Experts of a small language model.
Size: width 384, 73M parameters.
Experts: 12 experts in each of 5 layers, 352 GeGLU neurons an expert, 2 picks a token, a sigmoid router.
Training: a variant of Muon for the experts, 9433 steps.
Below are experts of layer 7 (counted from 0) of a mixture-of-experts language model. Rows are named router (the router's row for the expert), gate (a neuron's input weights, with its number), up (a neuron's input weights, with its number) and show model dimensions 288-383. Each number is 500 + 50 x the weight over its row's rms, rounded and kept within 0 to 999. Numbers have three digits each.
Before each expert's rows: "comes after" lists some tokens at least twice as common just before its tokens as in all text. This comes from a sample of Wikipedia text that the model never trained on. Tokens count by the router's weight.

# expert 8
comes after: " |", "9", "0", "1", "|", ";"
router:495517413555484501506461492574569566534565444463585564581432489567504544522517529438494489446426445498469494499567503455498540440516518454518489460524477437528452449463438524506432444496473525609525486522575497464515499502525520498463498526514474517491493512580487477444519463471509461513
gate0:469450499439498507409434604475562494466534510535551507554513521483603513394544486524494455499513581591414460396473564442527537524530509477546450498464470433481568480584533452483523555594496485553433545542562486448489490349557475552519460427486516531449518508613493436490528503602538508484
up0:496574465455529619491509476486588468518518538538513490497426475398388492452510552551567504474491593507524553504512473518586476461486474503462516451542410483523522565478468504580478579436532471596589494527556453522540611480531496611541508524476485498532531472430564483519519535542478569541
gate1:511499507436537525464494506547476421520521504532412508469452515480511448485446541483572522495529518466498558557492493589555508402487485533602517525395574468552523497493518538520494381441564527462492427504469597466463516419552458477511445426456455516451473495548497482543519468511452442586
up1:501463491424537493463559570468438446506578478505366536512516498518424544521415647424567498480479514491485525599521526503648492435468486527531509516492504481567423517462449488434480426463591510456484454567533499467460510430507477491550530477426467508507517483542455528561521504499450515575
gate2:450446527563505458554497439457462524518529508583488510497526501448475462453471571503616488494585464520593526475588479435563538415486486484453474454457540577457515459511493516438473473555433485476500418434570547496466548500479529531465458461483472514403543412438560468446530567548529533525
up2:532494564542563485550454578397484531508375525491525521555432448474437490570439540471490551465497469578553489523420428494510415520469472467439525533541421494461499481445465523531467505621524581522468383516563512468488482501550441508543545463476570509501546457414506465456523528559548519592
gate3:471412543551493467483474558479540523599454537533599572550595490498562500558467431494585522544584569593524431454434443492545504539504439502416512410581368444519480514464480513514467484577511478512510472468558600409417507441565442568522521435441488552485532543550547496542466455490498467433
up3:451555533464513529471496537490490550509500521483487535492602491530507543619565594523503530515460508484547405471508422568461540485463450548495427489554402504510594515479477464499494459587524474551561472381572495426436505504502467560510490468496481462497565420496495515501544454537436465516
gate4:511526408526572511541536537487491478525492412471500517674541510520412448501459549566534449481490511507506552555583567487540544433514440592509517504484517505515461483480492567421483504493514509400465535504482529511484474525584523467526498517493566475546500407668411451477510520504419556471
up4:494524450594488441559509463530485494534563456430492545652522474483507466498493493510494486522494520467547496571548532444559459456538507591517550505464495491559546500567512485443516554494472505525543481488437533501458482570516502390548421553484541462545523520672522449522489553492413570446
gate5:456516503492611522451452558439505523509537569511535539498488515463515521578559525510460472463425454505535557461503475478458452537527493483449492606485517561530460487527421558527596510521442430549475445552377444402467485594580465551415457616487432449511583549538531522488464542513504532466
up5:534552410478465419480489410484499532433559544611522494450514486432459534462470521474421466492482455417417402551516537543516594482495421450493525475547468373452495418494607462533463486504526435461555530503494536572530466572503542489670476512547592652509540570473516510552491508501465527477
gate6:533543473550578470497566549489521521520437536488411596551587588537555511470604510460519443507488434442449485436519498522554550524486505449457514453499578457526502456494564513473616478540457544565455531475525445509486453538456562576480563527441422548413529593494514472522593438440496483538
up6:494484553506420460529563450409517536512470528469440537498499440459559479515417458480504490445487456463507503523507550465514580513528558376441435469498475445441395466543500459386500402440466618517549569548498444438457612524535474512490501528554429462499607495556485518579531515447470572435
gate7:538373469467524483539480529506523582528458527443466452522434475555457500521573487466475481504468598482449537542547523534501476445418582527504465584537479510530405549512574540389508471439519549537543447510509476572524495526509539543470559520499541556473482555407597451537440540530504488487
up7:506446572463460507423512450515503490478594489514512377522463448519434500371562435488395468533453504478509448544501553479519499481527491533482478491441536573573534564552519498480461561466536518435507474535528560470406445477549509503514484511549490536457554464496498546526550548527374459490
gate8:515534455462541433584475510517508559480459532559548556521524554492541399436469565391495489498460506547487524489579523423494555492476535455577489483614414406525521559510548495559540471498451459437496484506532520526529468559514481488446491476460549441524509511476483436415497525445543436602
up8:485506467564576454534512418557556556563448525484575528500595569486508425484465548441561472538465612560474450441474498433472552570565503562502562410578489391542507475502606442591483529534491486450514448556572437564453441477536502561463549598436532515447489513533507557467509484380480501604
gate9:493481479511479519611502497553498528487486570544525443518499383445473493522465528545523512412495549547433453450484540555547460508488528555540426381605554502455494497588480452474398464497572499472520584557503508459616504495535527547426478559391537500436516447513540478477435518506484587537
up9:459557523466525552521445479531510497439617469373446570443510484542570516549485412561489398487495547472463503531613539539511556515482532549572519592468521462451476493465429527543498492372477607406536525544545521528490460496563450498460468566501532507566474551449512488444542534552496530494
gate10:580468508441465465473442468464418512417488611517451540457421499470475572520474398501443373534483492513497469492479520517558493542434420468448589491553506578488523426416418426465547460553541394523516565447546560517487543483516529499437416500535401444466487502414508491565511459524471411628
up10:514463486520548455551569481433496432544541487462547529618525562562477546567445442546580360506475505462349467477513541568517501531463515571480496511563544472527507505515473535436487459629541460496525440383495473531501496593514489503389478545485435452503407582548448532506506521411528515580
gate11:413543461466558503464435482475537492489406530455479471479443527321475493557467522481534513510553524558564458531515429420504527419493607466459409526463498401480364496408555550472468559471472441565528449506532486500524529509429528444482475431447406462491525522598559484543526500491440462535
up11:572484503486473442516521516532452511521537488503499534583474535594551575431517482540480455496511440423519578474475565525522506532540396566584587429568460595607598599582478442485580421510510584552428562437579543477537462523510503542485604534494594496541483448485467543447422448540563415477
gate12:542499487585547540538554528512420559553493529437570484524414527607424465607495511572559502474493434499527541496557362483544417468534545537540610547600557594460444525437528483452519542492552454459481493467563571460453476495472508486512416509362516486535497541586460438506501558512460474411
up12:527426515533574511436424460523550575438446497389536554532530467497477619546429465528412475490493492525502581576431491463467541498485475557463511567546441508441476439476495567491482572512494475551530565501475534453567479584458499487495345540452419473515579507494447515561430434502541424594
gate13:582531607541495485549476576572646549486457535561493347561508489469516526510435406520612572417508542532545474570460504419459464524462576520481404520461514443513491553531482492593472435561623531516489547553514547484502509524450508345557524480603516490555501467463535565497508507553548531547
up13:499427531500565527365583479469555494615525424433489560545558451472460480469572665511460489515455543447413491497429554517568491527457489487490524500494490557404571471530457517491455597477461474513545520502493480556483480501580490517393423565540463452508426464485406457380464541472467587449
gate14:494522602457516428523491548530543471520563571433532492497631498545539594529562539448462469475475482536417489508573448524400478556438581553450540525445496531477457498502502547572420593509461497487435455438583450411501435517532497495498458496530545438484442489496549473523483474520473463475
up14:518542591434497474468519514561577517513583469534536442514563478491427590435461551450539533457457506539450425367584522586392547496418419543468514574464483516483430520561519576495496559440446404560501508466475470587448516523481548450446568493506474516491383470527495574541383537507453502566
gate15:577478451561484419511454483456524512505482487488511459502515411419558466431601563544479463537485422509511449461484516506629523408456441476536581533492509491471384428502441478592491360515474480538537502509474488445473537481548478455471550386530493426453496467472507545464535461458448437554
up15:499485508536550484442493528504548501479541536431582474532477371441549459462494480519471432460452419456568537487484468511591495457438482538556549490449491442470506393483589417554525408477466500544464575521472439536539538556524463500445536395567456496492414548393593456488554502512479469569
gate16:457558473507426480423521403479524467432599515516445538459458528469458531522467445520474582533433419504477534487537573543482507458530487508433514625470559498481463471453555555490437485533451545520508422540479506514518481516482439468451507455447460464469458568482419593522555449525446526495
up16:474481389506588513571443524614468499492550496463432471566455600430519534490430621543509583525404476515519463554529493472525428591449491437510435512602460507554529515504529582413469512498521545579560473403572558462557520565600470526540502519520477500527515526544519519429546513549441519448
gate17:534523552472552492489465538605474437600466645492502457589474557535467528441557469526509494520507525468570518534515497474459521477419511566472503552530490436618436489515547475500552476422508510538593520504616501510509511409591558442486566465526502504433508591475497498438499459570460411542
up17:415467462548523489490426432474467588485488508506484494596579460467485527464519496460517504508537461543547553484559480463599509503464484560450471511500455551376544551505508446543552483526435613530489463486504582521392504564545468555541519564533446504545486533501592499498482536417536537512
gate18:572489500330484479465484476550551470504519526597512581441498531607592545494582480499505523499476558471538543472528573499449439535449431590501400471457500518479519419476577587485487487465533431465528466488625482521491507394485472538502416485604541466516475436469564500578528483517511421523
up18:436535490565488457476591552452541505501514491411475431496490560418482542462495536477457551457486471521474467520531456461497527462477572400483544586514520509452481573519545476508531521550458475498493594543453459563565522582473553589490496532519441490458474448534444561370407566526470575452
gate19:436539530455608518522475550460505623539511487534558443553511506561429478549529456547553510423556476447530520493430530480461559416558463508511452478428500417401430485502541431479483489513508532509498583448483502482544548411532532538441481539461530542538518524477480545499434472496535565475
up19:520512463607478492499447494486523428524450526501508477507500530401592402509499560525493444454448469457514518481511478498395542478517501477486494538559517611595473498603510521522531554488559521457484489450535436511473539586481518439516483524523527469467471483549512450473500488438404508565
gate20:557425464404501501529502492533533580533504402505494429375477464518517510491426526440433557601525474389479532435474419620541522504521526581490523568498484491450413522499545485537518471501527486423445442523538490518501513534456425477381472510629571504491438544492513463588511503543473459552
up20:436530468548494488518480542536397390501492530497606597591562430538524545485482471530444432412459572561517435542570533557424492519536464523505438383421491601483595498461430543447518499473480562527590559523531515498474434525569537418535485489495479576561596472610434488422503542508499463412
gate21:592514487502459484507536476502536460515526488462482507535519460563515479572482482513530506572453475568497516510471567473584507532631476504556454618589498496522515489501558531427475555479502472539446393478640594512459538615560564410414577443522475470514467516477447520469518478457559514545
up21:553553358510462473404472416518463514596510525563531439528454440537548447501435461518507602558557564460465458481531585511483516479591530488534508561451561545537444436494548561542562483479502533433437438476443449498534602566564469452468594512454541458476468539476373538569489535431518531518
gate22:455463579628511446479526473520573550486502492401471485481510437449419519522486565500544554477509519496445463512480563519498506481490468529402597470494425538577488445465490471515521522530473525527480493489392457516523470546453538545448583565580492516472512504466455517459574565451469482525
up22:400481511504497451539432574505463477508492425587502511423506598528527441470428509467407519502517491490450518486520410454500500475494544452558416548412546564489554525454416510495537422588575489386511512503460555478561454442502441444567523438441454484565501587483494464496525521442525605417

# expert 7
comes after: "2", ")", "4", "3", "5", "6"
router:465490459524497393522487518613491457454472515574509507594400609543439461460583511533444521443475449563585503531488482444521559576453481489522503475388448446576451439484460538503456546497503551547540532532399513542592526563559514542437475516428546448487507572548439508511596463581551521470
gate0:407452457472574524536431454492500465584554571395528528518487380523583550584476551521491556552496514474535488576475538508532582490581479447526502530515598566468577412436562488489557421534538532486512498595484534433451404512395520461532540426572456534443431506496530483435446546448479454452
up0:546513564546521434506486510498492513519419488549480442466454457504531465408566492454446475575525488463477472436422481527477511454497560510525492467444440398474434490567576493527413481499559567595446488494557518495489530494528428489517490543488567493559551514500441531564567484462565551526
gate1:539490410390503468566470526515517533497525536466593439558523549523448545559452479473472473517506512455499534533535452443457490481452539537463482482574442560519495464552474459525564510362538519551463529566432478462490510478530561523542544421534472467477494468454517480514514448530522527500
up1:498546493582512465523381612545469546451470481565439597442465458506502522438469472595461498530538583402509547527526593500643494588516466555539420599492620524435552530444496556497423457493477488526478571518536469546545460481539475479442499490439531597448491488424497492525468482462372484538
gate2:543446481532413517465506467440493505541541467516572551535491459613535518531471566553421539503491498357500548507472510432501540499506462494461492422539500564495550491596593459500467567534575490473573503567490437484458595435481420470543485511464534457484550553485572450458551468466499519386
up2:520472491498442596450490466446491595488479489520568533583457460536517503634513510515466533565496581455423534555385416469441550477549507549477508552564538522518612603541600468490538590433498405415574508450478436534474579572408507502485494448596497476475504541534596383466375555431559496508
gate3:470480481472505511477449547513482430488504506533493489469520525469510455560501556550544443517484437474430494520525463471498420492461473563541464432526458562372467497574542493506558516487526499512557468501605381507460458526495450465412435414545483538423421449464505581545531512551514537478
up3:503508468506483494464493574504430483460479558504446505558524607467543435527444545597516556521486462421503458499586411470499505498487486545458468535514523546403447528654537584502509547517501558499592446467593436523480440576565530541474494475471513498411417554516494516523463422612552463588
gate4:542372604518538572506457490478517615480547605491461472576558510549481490486500547429490554461536558519505468579501546457532485451488503523479442523430427552543538500499536547505520443544426482533519572554424485473508492427470476389525413446545442526487399437471521519549574456580498551508
up4:465450469473494542422460449504560550493476600447454401555550492573549464521487490468556517468526517579592540432565480527539490535541537460538571542456411432599557513454604498461475506549405505561392462440488454477512541429460507469543455491573504437564426561481475463443514583478573503509
gate5:516455442483469346567574534454431523534509501468440471471458433493549461557482514489456439470536530491539476498546563529545408475524463506530529574427383553450507537604490463507533524487441472509438485504479461468565508449461506555521430467377647585444567419470403531534538473580497552488
up5:514494577576456508451463471545609557484408487540571570471552492455491464501470515549545482506470515437541515511516495433496658458478507455512451536550513522558480471417553466598472437483568532546550474513505602490451459487505491510476437556406376478453457498475516466519444545519444507417
gate6:512501520448394580470538526570392490468504497444497521448509453512543531565584369539462448507506586542492475373523529524489480518516554565466490516541499460524492543534512469517466525559464490468608512537465501550549504502504585593491581516433447529449483479478490517514459488554485556506
up6:417502476511452515515532529566431450523511603514520479452562476469492511448526416554506505501522550460479480518534505479580392518528572471455513525481473450482469540476439508533450506561520428479618509529551593408508500433453626507527567497477469530503515446498405495538410525503464457490
gate7:562600430446467491404432447488510618370461478480510507523497607525490581490558539513512459600538408544522421549464552448588607446469529488514519510477472489374487530433523431525489480479509525486498514558595508481536451584480456564452493486494460503543467500494492501466520520460473520477
up7:541429450559534497497558488548568380495499505516502477563469395447570447496448524510556463440492494522407430525548455533393467533493492506434510558485552551448496447501445487445518440524510451560460487540490598465454449493511658513544425478482520496477474517518466507531509541455559418587
gate8:556486507420554550495516504511526436433602523488465488537521556471533431544462433521543522497477527507489369430508498570517514484545556563550429467525463507517456456599512655586508469503510434446490540497522589477535568599436498518453506503525418520483457494407530506536479563405481407575
up8:516504532586443486558474492411530556557522491542530553522533541532435531492572502421451448497543569435510547519431490429478492540495521448460536435486515509500495605455492426450486551378552517536498512537522396470442585435576591480504554455466532536508549522533510506527536484501384471439
gate9:527481586446480439565574477481542598463499436550455433409417546462464564505366452531483498487478521515464475481461504541624457542390536471538445549456372561519532489450524523488456555510449406420546523499511475523477529438488501462633525492427383485470563528500426439597565502444440493508
up9:546536567528563410487503452563481359459358485504459559385517489465532377491498463539466554496516518521479417445531473565537439537459490561521533528427507484537538522474586444523467501379426442516481508467411489526593549581533463569572441570485579454476436547472439438540449477487423506542
gate10:506535481423503526494462432486405508534489419419538490554529469452442443444518466463575370462483446430546529554471522511443506453521608428451578463482432457501436393484525447460504551472512454453491468402561421432498462419502495465601431560436517467487359593492488392522522507535407604540
up10:552484481589471488469514600396472582515454560472486470423546585508484510371521504450447555548506508500499483534506501584579576392552506510533509562489566506498495509482437553540579441494589383621440485567548549507555505483506529496492562474462485543514536365465490581503460573498563502497
gate11:543430472543511558449463483524513462527450574503470442425488487407472441499527507521482408542462443545485488518455440524481451529558577526419505525488525458565493487409392515525443485486529564431529490462499493410482626498585586468456516428620447375523413428587550505552569431521563546461
up11:491638476399531445518477569544524543529513480612428552559418423535476463519458393471446568477516433489511453512443473466488526438443601479494446606468479478440535492463527502490522491584616521514502428496487485460616592508504531525460475400451525546424502576525598530593458583538603545502
gate12:521510491521462500533456419463469510527502510392518446547471541517475522498560495467477507571486467405491487602449464507420407539466598494474486555455475507486484498516480480562572515559445532471571515547524510562441588507491535468358506530443556555427537536508490456458447532409423523522
up12:484441449454448499495433563483523557561515492572438508535465484528525486558499527444457430518465548515587476499510480575585547625461498546501530456451590533543439435442594382530525486586463569474548510461465453499493624472452494519512443521508496505438539546463493437500482532463442548537
gate13:456468492413581626515437456437505498458526530464595441497574430564496509513565555553483486477439543471465462543426549526459506516469504498550567450470489560427400453561386488423454542482496543580512483517506391452621555505482426516498522617448456539479512560484407626465417491463539604440
up13:469432473443469584514475571495522477435553458452619486531558411491457439558578528579514468443384513417453448528444507523441505480509537527468500441512438537480410502460411508443562494547533471572430533516464441515619538472513468479414480516476402474434529613548400513391448507461500504453
gate14:517457488486557530547461499486551436476453515514556512581505552503491520521596484517528564534466452519486504455473449426395546452477530525508509475445547562416581492557447479438481559527418451404493493578531496536570444485447464624490578337558506511514454509458500460398463462489370485451
up14:463562415463504602520482508404596578499468508507486466433458524433445561539564548537559503450539500424473548490491431514550546538474505633461477472477603484429482525508436512470580639548531497411471452505492456600402553548503513414437440521488545539504441394487582577518470468475440466476
gate15:467516512451458464594526553564480450545601627474523493522534499524546490491494566498505634468436609398466477514502539449539575539541502497454548547512386448469493485428461550518455494637512546557440445470446506380525532486443612531419500462430567568552483489368523478493499560505513542547
up15:513569503491492466409451435538551457401462437574482460543528508467555504469439528545586475579409577500454462532530369620587442455392443535433510488496485550448540480527475476505510515503512439542543477501493531533499533403473557542460532523531520598476421436477452535416387397456610450510
gate16:475442536523520493541498449459438571501568549611490525514508480530493502518498535516445532441449445497553513583477461553660502522379538480535458581438533438542530503542541476510511501480441579471508431579510452437533450530611518475456460532506483515453370531506440515607498504464331455559
up16:507476405481477542585520502525541438510510507566496655534508473550506480563532530472468503470502413520496521592529464462488510544488568507599512555474516493503551501490498552498444507509472566519471489548494475415562411585629480497529518562499535503514485510496455469527506566480560489508
gate17:503486522436494463413581467466599455475578543594496568464539540585523506538391482463446451478579387488484389505517525483492543545543546523477502542534473451486404386503570523525538466536571516511520543452472584557508485495504497554487464431423596445481428578508510507571513411427464520508
up17:519517449529497463451540539568484492479417358489467578434476469422456537480601508519478520463377520512514541544426422591477474425523495513482522413509500458509541583504450488480527578436542404431504516529485417492517537481513519522537562480617436528572465463466496507573485494530519473470
gate18:485475494455439613449517475531467490512500463507522448405480581552586446434476432548501454495508500481467420510531544479483515490507526576494492466547497453490469459461476428457508457557536427498541549513425465482528501474469432518427476478508508427497476485508546474467517489538461523430
up18:520478455453563548454543533523357490401562507517485498544459462559516552453503507506542468497386435512454404486516491481506557504547518572526532499451542544557536483552432542477546464464504497408581493524539522470332441509515553478526578504444482434481356567571493531438479445537538519484
gate19:547484589436476438631455496439499494374518562467444489515564479568518447507515508564441503555567477509531414458543473561493523499423378594559473538441556522577539524549505623496540543540452499491485438514507574499504626553540519497417520460475529401499504558420519432479583514431504437597
up19:443480477486560476592408466474626505473482546580465526597532488513567453529497344451431459479509497414551476508488518528470543520452531509502457498460469475553462480425553582498537502533522495549477455444496490490581446500492475498418598523499474523461428514469521429539546502540584566589
gate20:457601516518400507517534497472474506421422512406515527474417501395432485537474523545502470486531572567516511471530414531507445501505492427456549487435465434505427470502489511506485493458510488435620458450478486381439510586511381579431542480570438489496396493507473501432479455498520584542
up20:493526502541619554548521457473427472500490449467513548562525471600543470552645560546517552447529561464450520540463492544472462485590557510487538536531524513472524459462514580537524527514541492479488579510578523600479474546531579508459476457423572471449493527404455545600532495460539491458
gate21:502433464459511446479518461500465522441522463688484519522526531430442443556473469581580491585518441509471517568518512595519513507481460523462464498484568556537605503538467519480470524529464551492555457526480418498474528500545537531494439498500443469535530456491552541526480469544485385478
up21:460551484515509539551547508363509502526438494470472408530487487533547527435513463534428474461417563451448520478428588424586490504546395433475461447395466486576437477552446566470533466477583528465510418526523509554471545503420436539510563525531496550442471538426548449491472511540526521519
gate22:470576592471519480481433399477531429376442454532523486495552563510505499544485511518489508540503509547533495471516579449456469512491433463656481444551507514505492591552483553568464444532503490559475470543541520544531461554455488472438557510467486523547441550402485510407581439520419539455
up22:427531600458578573515428385456571479489448499483500528540529516529453568569465464506527477492492529497500529560489554423500500548472456491470536535477473617458437593526442603464407573510567470504500532549501518585434446506516516422554442503484483419609420451469489479482509547577505547453

# expert 3
comes after: "\n", " |", ".", ")", "==", "|"
router:496457447502464466478582536538539480475464504488418539509421565534538523455480512499450535470489515581564540566553465559405531489467447396583515545470497413493437495475443458376460539482503492502546448480562546494588527543538513533476480586513541451571498575594453489416572554472509493548
gate0:457579499504559509419426563506532498500531452463523430543440532573471481507570469433493461517396482460497488463376558571500525463444595403479478505543487542607493517573530562470511461639538501452552464434483565444535451470462462515519522578482523481580462528583402404495509435488572541389
up0:577533458493498526535442587498468473454486490470466501518471517534505416467479477512500512504542573535480521519534600571535541506468554528474494495446533558476601543640498478449516542469496545490544482458586487539592482507447509447526468529501513554547566482489488611520501509461474571543
gate1:432566480529482550546525582534453471515461423542522502538563570484435486633465526472425543497447446416459523533528446496511535498538489489530546511463426472435555469505444419423494496442475522485463490581433490435494458402498507475527466486524493545559526514555555457419408496478449497537
up1:450565503550447529491520498513453574472542490549515477482605436456415473551395492457474498523493473504462501439503387499512561504532531617512588420410510524462608461462516489490512527445518460550431363539510533409497415451513495419556476537554493615556527559543510498481405529530479451578
gate2:492565545551501554512505409612556482516548464549540517472527483502475479461484466543486420508518452451489443510523542541558537518461500524479503467422478514493500452439553541559511461383514510552484488502498432506466497559481546584484534479420491500475436468488617461539567424501395472496
up2:497491497510539510471490459590434464415510573505520484538463525505503527506501516573507432597465393520547634465520483490558605543498466540410500503412442545560456541489478572484385455490418429531544411451526538512552472478515467506407561465469578512469424456435515492506496470621430496449
gate3:483514547511563620424520453542553498473494439519389499408417523526420416522538451529449496458507473579379561448425501482400540537422447533517552529502551553552460420518481451551480576506535508411417430413352479489465451461535548514550474527498454409449481553449507474453507476485436502510
up3:535475568488494426493518562560478553433504446572597518530528427540526523508439554536517550550527564384489440416536544462509536500512540470420530593490549585479478436457522406479418467526423467565579544547671598495531494483471451554444506483426549555549528423450537452477470524523552498451
gate4:518566493556485517441519558554471485500554483589513478459544419502611506512517514568601481502543523541502498494543474536543530454484424531571573503538428550452485583434460473467509569538480441608549511543541571476504538467467428536507598453583433570526441540557527438591392509546534522460
up4:491514532526539451548560572504485483462566513506562547459523479457453456509469541491472440598466517488448551500447445486618619537488520503566491523478457506549584460524499560520598476411463515502482406498461451479568450432466526470499430452532580489514506498505543483468508487484413461479
gate5:535474576458572577450443535423481494372525481422436475544595453446566424438542456483528546417515481499479479467498399479512498525453414553541522538512417403507466529453484478489444602472558488514435532507480418542583505465491432537503499525456437441446489490507526499360541550504418456421
up5:518413508474517543448561531500458487503412589477597441572475519457434428402616471617566519537517435549511523541494470437527562455401360573487462477507549408464444436527489555453557530491550532610539490519541526557505499474542479495427500537479489519396467558533494514430545479523457427523
gate6:505557473479553552558521557295437512484497521494482525523545472489502476557505387496495487477543453457445457567473554470510528541463497558433497497544495553516477528506558404435427533434454423538428554514547471562417450507531519530448501479394467511537491449616469526588516358449458431504
up6:436536410472479557550547577375532556578505525511413541492486433469490492516531508443516548460485474572551516499516561566539405500491507476481437466526481492460416580441502516380544534530516465501487467497524490481450467538583355435423450527407559446554478531454468500493437537492424492545
gate7:436469412532441485511439497571571473460543566505511552501538516521404486589447483439453508526492470498505553521515444493525558524444548449462524546493485477547485498468550550502554498475572536438548501568477591459533500522456484372416451434604554545535470546391437477537476461454446520495
up7:452408512536536564496519467526543509447587501507468531491561463455516463559438459464505504578404452449530506463583488496564451457450559425491553480484455511576559451527513429561450520416505596408530505571455666550450507381523474458445517490525504525450499573506465513458424469537524521484
gate8:509521510441510429574540516578483441485558493523482429547550541575472518527504397481472501624491633490561534502536503521495526513466518372458384483508573426559450533427517567472565543458462521428493497541516474516450507485509511554424463534460508540476488412460606498478518464568466465507
up8:506480479530476567447476519475532545495505511551489520514454502518517598442502547532434515414473397513438480484559501530532533444498490564541496542497455546352507527524525507571468576514438514546480442522544513458558433465542465445469487424544465549485448543461479497567538531461518442513
gate9:491525451423436579526468517535490472460388498568400540497577418464455498553465436462395495506423504525414501503559467525553572567454594489419609395516520523444494461480484525431601505447467564457531477563522536488538576517503404551484543495602483585549499459590582476500544548433418454451
up9:561493510538494473526485462506460451462457542517514486510616491541399563476525428447498508553482524470576476425442511538537405501468532429526487511483571535564476482436474488490500531511457472467464518517484447583502534459482435498465498448459548472544527486588585517404520528423517479495
gate10:436462574491568516548551455468426441510455424543477558563527356387428490578542526566491553549446536479534457541503562445515547582507401500523445474482502492479562502592476544509557571453478452533375588477509485537515532473488422510535483430493459495537489505406546507434436499431472564408
up10:511471504516537472447515470478459454392479407548495452527538452483486544517494466517481480484461542489530455576509535533485581494501489522544475562527508507456530369588537580463500479534534505519498623491453502485518432545531432522528583546475446514439489485473501367431531536463430500515
gate11:502496474477458490396475593520454489488577527422516485446503514474479540534497518527545457467464433556542480538533443419457532509503518453558583550589482461456431438497477453508418594487543467565509457448522423504506439506538511491509520412513463519449609361508473483449451425532562486471
up11:553479405449526509467520580613479511461569579527552477469453533508448478523511592549431514446446513528528448545499510522491552552543488475526591518588477549465465484522457561451423482531524489536537445500579513481460630516554555487523532465516548487548443450485555486401480485481486464544
gate12:576565533537445487520547467465403477506442438533556418490490466529433481527464526486513428587451416555452501508494550348536399532458488515577484461457490446445478479520521509487515566476457582545508533432556513478486601527463521470580427548554452442531429540536436553445517486543475516467
up12:508486432448531562449523543495509426481533502557511651542550494460517478499507450581499562529443483428461481512486479628504572481547433516478519553511549484521442481550470573501519507531485474495491440514465555635510470576526497516548531526521477550508540476451447434537501553446535449547
gate13:497536500480554494550423453457538449470553451491454498566476526477452555502533475593541559458482465630530525486615453446541604540502391425562505611526527525469532465519532582512454472533468525488572397467531522458578492458482490601497584485527470489465460549481469453537488422451456475539
up13:443403551480462481539570492515539499473458426467423494497531395528454487541505437512481523452528542459440546520468520505516603541457445509477439561527467427412496518437471585519411604503601555536513487428455454506503490498535468501488507536443598529466535541568397473494562429461502456539
gate14:476532509563387405550477515504412481420537556512513406429503541498505559589535502557434475406520449417423495507492540602526521526428505540444495552498455563548469505562432518483479517552565461510503445547501585505464474464495427522470539500562439520623410551527418532513522470423474504546
up14:461507517482468539564455550452402561557494424453510457489415512481488435608434473479499491508489386488534564420565528523511500412509545438556498514612501523523513542518506532478497482494574489427533528524472471561387447502531457495500471452574467506458468523485490524464484459558424442521
gate15:597513612478515531560581485402513518638419557471522425530481494603489522482454520467568450489427460574474508554463506504459459469556434516479451488450420488480476461531524373530512467457559422444508586475490536452572515497499603522524479577471517508381482485452524492550540424486430515529
up15:558470505457491526578498508534502500454511490480473502467595442557509553424479509559518473565564530554489529552515505554524559548405501585482533521492601496541556443429368690485445450512453519536411527478557525473505467551598496460423481523552517521481487589527504561437497466505467438514
gate16:552431599484549546628475439538489451456557464564493500489602454488432374607530498462527440491578517491496612545603446432514462518444481531450459529593538422513498497485520659423421571439526511457495523494558446471486402442514498570464474514512405520502473505544483544481468540436447484532
up16:582541496446536583501542553421508457456547555590492563544547493472535490570628519470452506469501578539583598575381478475496468515469563516485475500512488532437487496560560509526493582507577457529443425483489487558470544562570399502572546571474482453559640485548506535440521499482456575524
gate17:458432504537485519471687572437559488478508549490535597547487442466502505530532448547401553537345475502473516555519423518471472530533516545502432483458510583490427388569461471489559586503545575501507438484529505408536495468535483562519619530550519482511484573472478485483481450368464610495
up17:461509521509492495453483505456426513483515568501441436546470518513465478541509487482498480447449511527528511437530428498449516438465420615583393346484545583475545522424482485540532499496542547520543520538489569457480429486536471578583546410499507470527477522538553509483450430485486617505
gate18:524467575472484447535424542530557498531434600567398488561559540560589544558560461498498561501583496508436553505490502514573474522514527468524517430467485531548522470465531389562433540577503558450481462513486492484528415589448476444460443483513496436523577528453401450450439538476472471469
up18:549496455629505507468642591488515597400469479567505496468530407482456581470479419491557442388509561487485486490548508553417477505436487470441514477466483465468505489484501537475449511563529509357503453423463517350552479445531437604469450460500526582436488425493521510533476433542483521510
gate19:561471546579448477503534535572368486462623468486526587505520499564477480484458534490580466475598453538532519509572434541523530548569474508443462464539426449593478539417403506486480410576436501584378511464548468570446489496568453459448497468485413389498462483552482541369506475576437498390
up19:452536502498485490480539499545510503425545452468512590518451491485470482496431498494543484569489407496495516485559462491490523490530444518542477449426443472536395557480404516514527477494481530473454527380550510525525476575518532509394526517504378501508442601482560438433511520447389493431
gate20:557523493458540552502519501562450508438516506530441523482496565504488489506446545466420643576427496426589471495491498505513477507507489509541525513571527489516450506521507502545477572453614527478429507490441448500486527504493551519520533592433406527570550557456553466436515468495495551506
up20:466609524481437468414519491468530370463536457511469597506494471459480486375379477551538421489459580530478419535542539423556537454547495460482551530439519499509501446488432464408546516527534582540533508485553535456511543474507399569452487519477484444492404449476493481542443562579593594606
gate21:515534382441490476530467535539547614456490458619514504538541554442511584561575506560534381457480427506497543488482529515539455427456536394495442501489485467485535532550536477473414446475528361516530498507575478475534566498433442518446514472588497409487501494561418511406474418470570525520
up21:496515409448539472496558499479398484475444518483651453540517552496510581473449503501499536475416486478492446464517515503525532460438527452498553563504586569531458532443594474490485494468603466545442415532510414501568565431446631627466565538530453464499506445526482612509502572567523438499
gate22:483514563453503471508450497438516514478485587417495439461484450468556364547498508459456435420633598455495475470503489507541517416490455484508505504450393528491386397426427511517462555554486436517509495484499511428536560565498430508479445510519468405545512529501380525460505430477553532484
up22:520484451516529514400525404506496545484487520535504496549545482512505598526533524545607575558362469488486602544459492434460487575521495429512540487543519476437550566526572434455496468464423474504482502538466462521500553462453553464504453490483471524529550522475550493466497562477478461508